Weights of a small mixture-of-experts language model, trained from scratch on English Wikipedia: 19.5M parameters, 2 picks a token.
Below are experts of layer 5 (counted from 0) of a mixture-of-experts language model. Rows are named router (the router's row for the expert) and show model dimensions 80-159. Each number is 128 + 24 x the weight over its row's rms, rounded and kept within 0 to 255.
Before each expert's rows: "comes before" lists some tokens at least twice as common just after its tokens as in all text; "comes after" lists some tokens at least twice as common just before its tokens as in all text. This comes from a sample of Wikipedia text that the model never trained on. Tokens count by the router's weight.

# expert 30
comes before: "- ", "| ", "\"", "===", "201", "200"
comes after: "\n", "|", ")", "\n\n", "===", "4 "
router [132 125 176  60 142 148 103 120 113 189 118 134  92 132 126 103 118 147 166 143  93 144 122 133 125 109 149  94 110 138 154 117 110 136 108 137 123 139 146 164 150 135 140 157 127 125 124  90 154 131 125 153 148  97 144 119 136  74 136 140 134 136 166 164 117 157 105 172 134 136  83 119  88  74 143 130 121 127 100 151]

# expert 18
comes before: "| ", "|", ".", ",", "–", "; "
comes after: "| ", "; ", "–", ".", "$", "−"
router [135 157 119 159 121 147 105  78 136  94 116 136  91 146 162 144 131 112 124 125 101  88 120 113 115 145 171 128 129 152 118 114 123 164 131 114 133 100 126 104  94 132 154 164 120 123 114 155 120 112 150 123 113 133 142 104 102 155 141 153  92 156 156 148  85 120  93 150 115 107 118 168  88 152 175 127 128 160 166 132]

# expert 25
comes before: "The ", "- ", "| ", "In ", "==", "He "
comes after: ".", "==", "|", "201", "===", "200"
router [115 105 113 138 112 124 128 138  81  92 139 144  76 130 166 120 143  90 122 147 134 124 117 120 119  97 166 110  96 136 114  75 117  97 164 138 148  86  81 115 135 141 133 109 155  90 109 128 125 132 128 109  89 170 145 127 121 158 105 125 126 143 119  78 172 129 133 162 151 137 156 147 126 106 122 106  72  92 118 161]

# expert 23
comes before: "- ", "| ", ": ", " ", "″", "by"
comes after: "- ", "|", "| ", ")", " ", "′"
router [ 80 167 146  92 158 105 116  87 141 112  87 140  98 129 151 135 129 125 116 144 108 138 153  84 136 142 151 160 121 126 139 143 124 124 135  97 132 100 130 140 139 173 128  91 126 129 120 117  96 108  86 116 101 122 106 116 147 137 144 153 137  77 143 141 134 133 134 123 128 100 130 146 131 145 129  90  81 133  77  79]

# expert 11
comes before: "the ", "he ", "it ", "a ", "\"", "they "
comes after: ", ", ". ", "\"", "and ", "a ", "based "
router [150 132 164 185 117 144 100 144 132 115 123 129 120 165  88 116 166 160 171  92 136 139  65 122  93 141  99 146 100 122 134 112 123 132 139 127 109 149 121 105 109 172 126  97 177 138 175 136 112 166 131 127 144 171 117 109 146 119 185 137 117 138 143 118 117 136  77 135  92 151 117 143 143 143 134 142 135 121 158 125]

# expert 12
comes before: "\n\n", "was ", "\n", "is ", "had ", "has "
comes after: ". ", ", ", "where ", "that ", "1", "when "
router [140 107 111 149 126 161 168 130 124 131 121 128  88  90 149 178  88 183 139 147 105 164 119  99 150  89 120 100 141 133 163 115  99 121 114 107 130  98 111 120 117  85  91 148  92 128 143 132 138 137 116 118 118 195 114 174 131 132 120 125 173 140 175 123 140 115  96 112 107 102 101 139 128 107 127 168 112 104 128 128]

# expert 13
comes before: ", ", ") ", ". ", "C ", "S", "'"
comes after: "| ", ", ", "(", "the ", "in ", ": "
router [145 127 168 109 134 103 134 141 140 169 117 146 134 143 107 140 126 135 135 125 154 102 125 130 182 148 124 106 160 145 155 103  98 134 134 163 132 131 170 117 158  78  82 131 162  99 158 122 153 126 151 127 145 146 105 113 111 125  81 128 123 119 160 130 151 125 109 125  91 110  86 137  98 106 163 145  89 174  75  92]

# expert 0
comes before: "of ", "to ", "in ", "and ", "for ", "with "
comes after: "a ", "the ", "his ", "an ", "for ", "in "
router [136 100 114 135 138  73 102 115 129 108 130 121 158 139 145 123 127 108 122 115 118 155 136 157 112 122 147 119 130 111  95 130 151 152  72 100 138 145  73 112 144 161 158 130 144 142 143  95 164 141 104 129  73 151  82 133 162 128 144 133 106  98 133 161 138 136 184 138 112 132 171 117 124 119 154 128 175 114 185 106]

# expert 1
comes before: "| ", "and ", "of ", "States ", "(", "War "
comes after: "the ", "United ", "New ", "North ", "South ", "S"
router [120  93 109 101 127 104 175 130 119 139 130 117 117 141 149 104  89 133  99 138 101 128 157 139 170 146  97 136 137 121 108 121 145 142 117 118 173 154 151 121 148 119 119 131  84 160 175 148  95 109 117 129 107 152 124 113 140 107 105 130 136 136 153 153 142 145 156 144 112 129 130 144 138 148  90 129 122 101  86 135]

# expert 3
comes before: ", ", "–", ")", ") ", ". ", "\n"
comes after: "201", "200", "202", "199", "198", "197"
router [148 105 187 103 153 132 121 126 114 167 152 145 140  80 148 112 147 136 125 135 157 164 120 155 138 124 108 111 104 127 116 162 133 120 169 135 141 103 147 155 113  99 125 131 118 126 138 132 157 177 152 104 130 144 132 140 105 109 106 119 134 109  89 126 113 122 146 127 138 118 126 140  93 157 123 135  98 124 133 172]

# expert 21
comes before: "of ", "and ", "in ", "was ", "to ", "for "
comes after: "the ", "The ", "a ", "his ", "s ", "first "
router [118 137 127 116  90 107 129 131 121  65 117 165 121 138 129 117  76  87 145 136 133 146 132 132 125 132 142 127 167 128 143 170 119 147 115 138 121 138 148  74 139 154 125 116  80 168 137 112 136 133 142 142  91 111 134  84 145 116  94  85 105 123 150 160 131 120 202 120 139 123 154 164 163  96 117 179 130  97 122 116]

# expert 22
comes before: "0 ", "201", "202", "200", "1 ", "199"
comes after: "0 ", "0", "1 ", "1", "6", "2"
router [105 118 154  95 120 137 116  83 144 157 141 120 118 140 140 151 105 166 111 131  86 114 110 129 128 121 134 104 123 130 147 131 138 106 123 149 113 146 146  99 125  79 150 158 158  88 108 161  86  85 184 124 129 108 119 157 126 157 117 146 128 165 190 139 132 117  75 156 157 150 136 127 125 106 112 145 159 154 121 137]

# expert 29
comes before: "0", "4", "5", "9", "8", "6"
comes after: "in ", "(", ", ", "In ", "–", "born "
router [134 146 138 162 133 133 128 107 113  99 124 139 168 113 160 174 124 161 149 122 116 139  78  96 131  87 143 151 144 119 135 103 128 135 139 175 162 125 159 159 123 154 156 114 128 144 120 135 122 124 144 127 164 120 134 103 110 145 147 137 147 155 164 112 137 101 133 130 117 142 163 161 176 102 115 109 163 144 149 109]

# expert 32
comes before: "| ", "|", "be ", "(", "have ", "=="
comes after: "| ", "-", "== ", "did ", "'", "M"
router [ 93 116 115 130 135 127 150 108 112 109 107 137  94 149 136 102  71  86 120 130 130 118 140 148 141 126 165 145 119 118 116 140 131 144  91 167 170 130 144 110 139 142 128 144 119 155 148 131 137 102 113 122  94 128 126 106 140  89 127  88 109 101 176 174 146 180 160 156 147 125 121 153 147 163 131 144 147 144  97  96]

# expert 28
comes before: "of ", "the ", "to ", "in ", "a ", "that "
comes after: "to ", "the ", "and ", "he ", "also ", "re"
router [149 116  91  97  88 141 131 117 134  59 143 130 191 114 157  61 127 140 186 120 151 154 107  86 113  98 122 145 132 119 123 132 147 117 142 149 136 153 137 128 140 165 132  87 130 140 120 117 143 135 167 118 121 124 155 139 122  66 148 114  88 122  80  94 107 112 153 126 154 104 175 164 109 114 148 137 124 146 161 136]

# expert 35
comes before: "% ", ".", ". ", ", ", ") ", "("
comes after: ".", ",", "(", ") ", "on ", "°"
router [126 131 124 139 125  94 114 142 135 114 112 131 122 148 153 115 130 103 166 106  60 184 115 114 123 128 159 144 125 175 101 140 131  92 130 128 115 142 159 106  98 130 107 147 130 158 140 171 116 132 114 136 136 141 164 133 128 135 145 179 145 150  85 131 154 143 114 112 141 122 124 141 127  91 108 159 129  94 161  93]

# expert 5
comes before: "to ", "by ", "in ", "the ", "on ", "as "
comes after: "was ", ", ", "is ", "were ", "and ", "also "
router [150 139  98  96 142 118 111  95 159 115 161 143 148 134 156  92 155 129 146 121 120 141 122  86 122  74 119 162 151 101 103 143 118  98  79 151 142 155 109 184 144 172 132 143 165 120  91 141 129 147 142 111 133 110 128 118  97  99 149 130 112 127 141  71 162 106 146 120 117 169 200  83 120  90 150  85 173 152 122 111]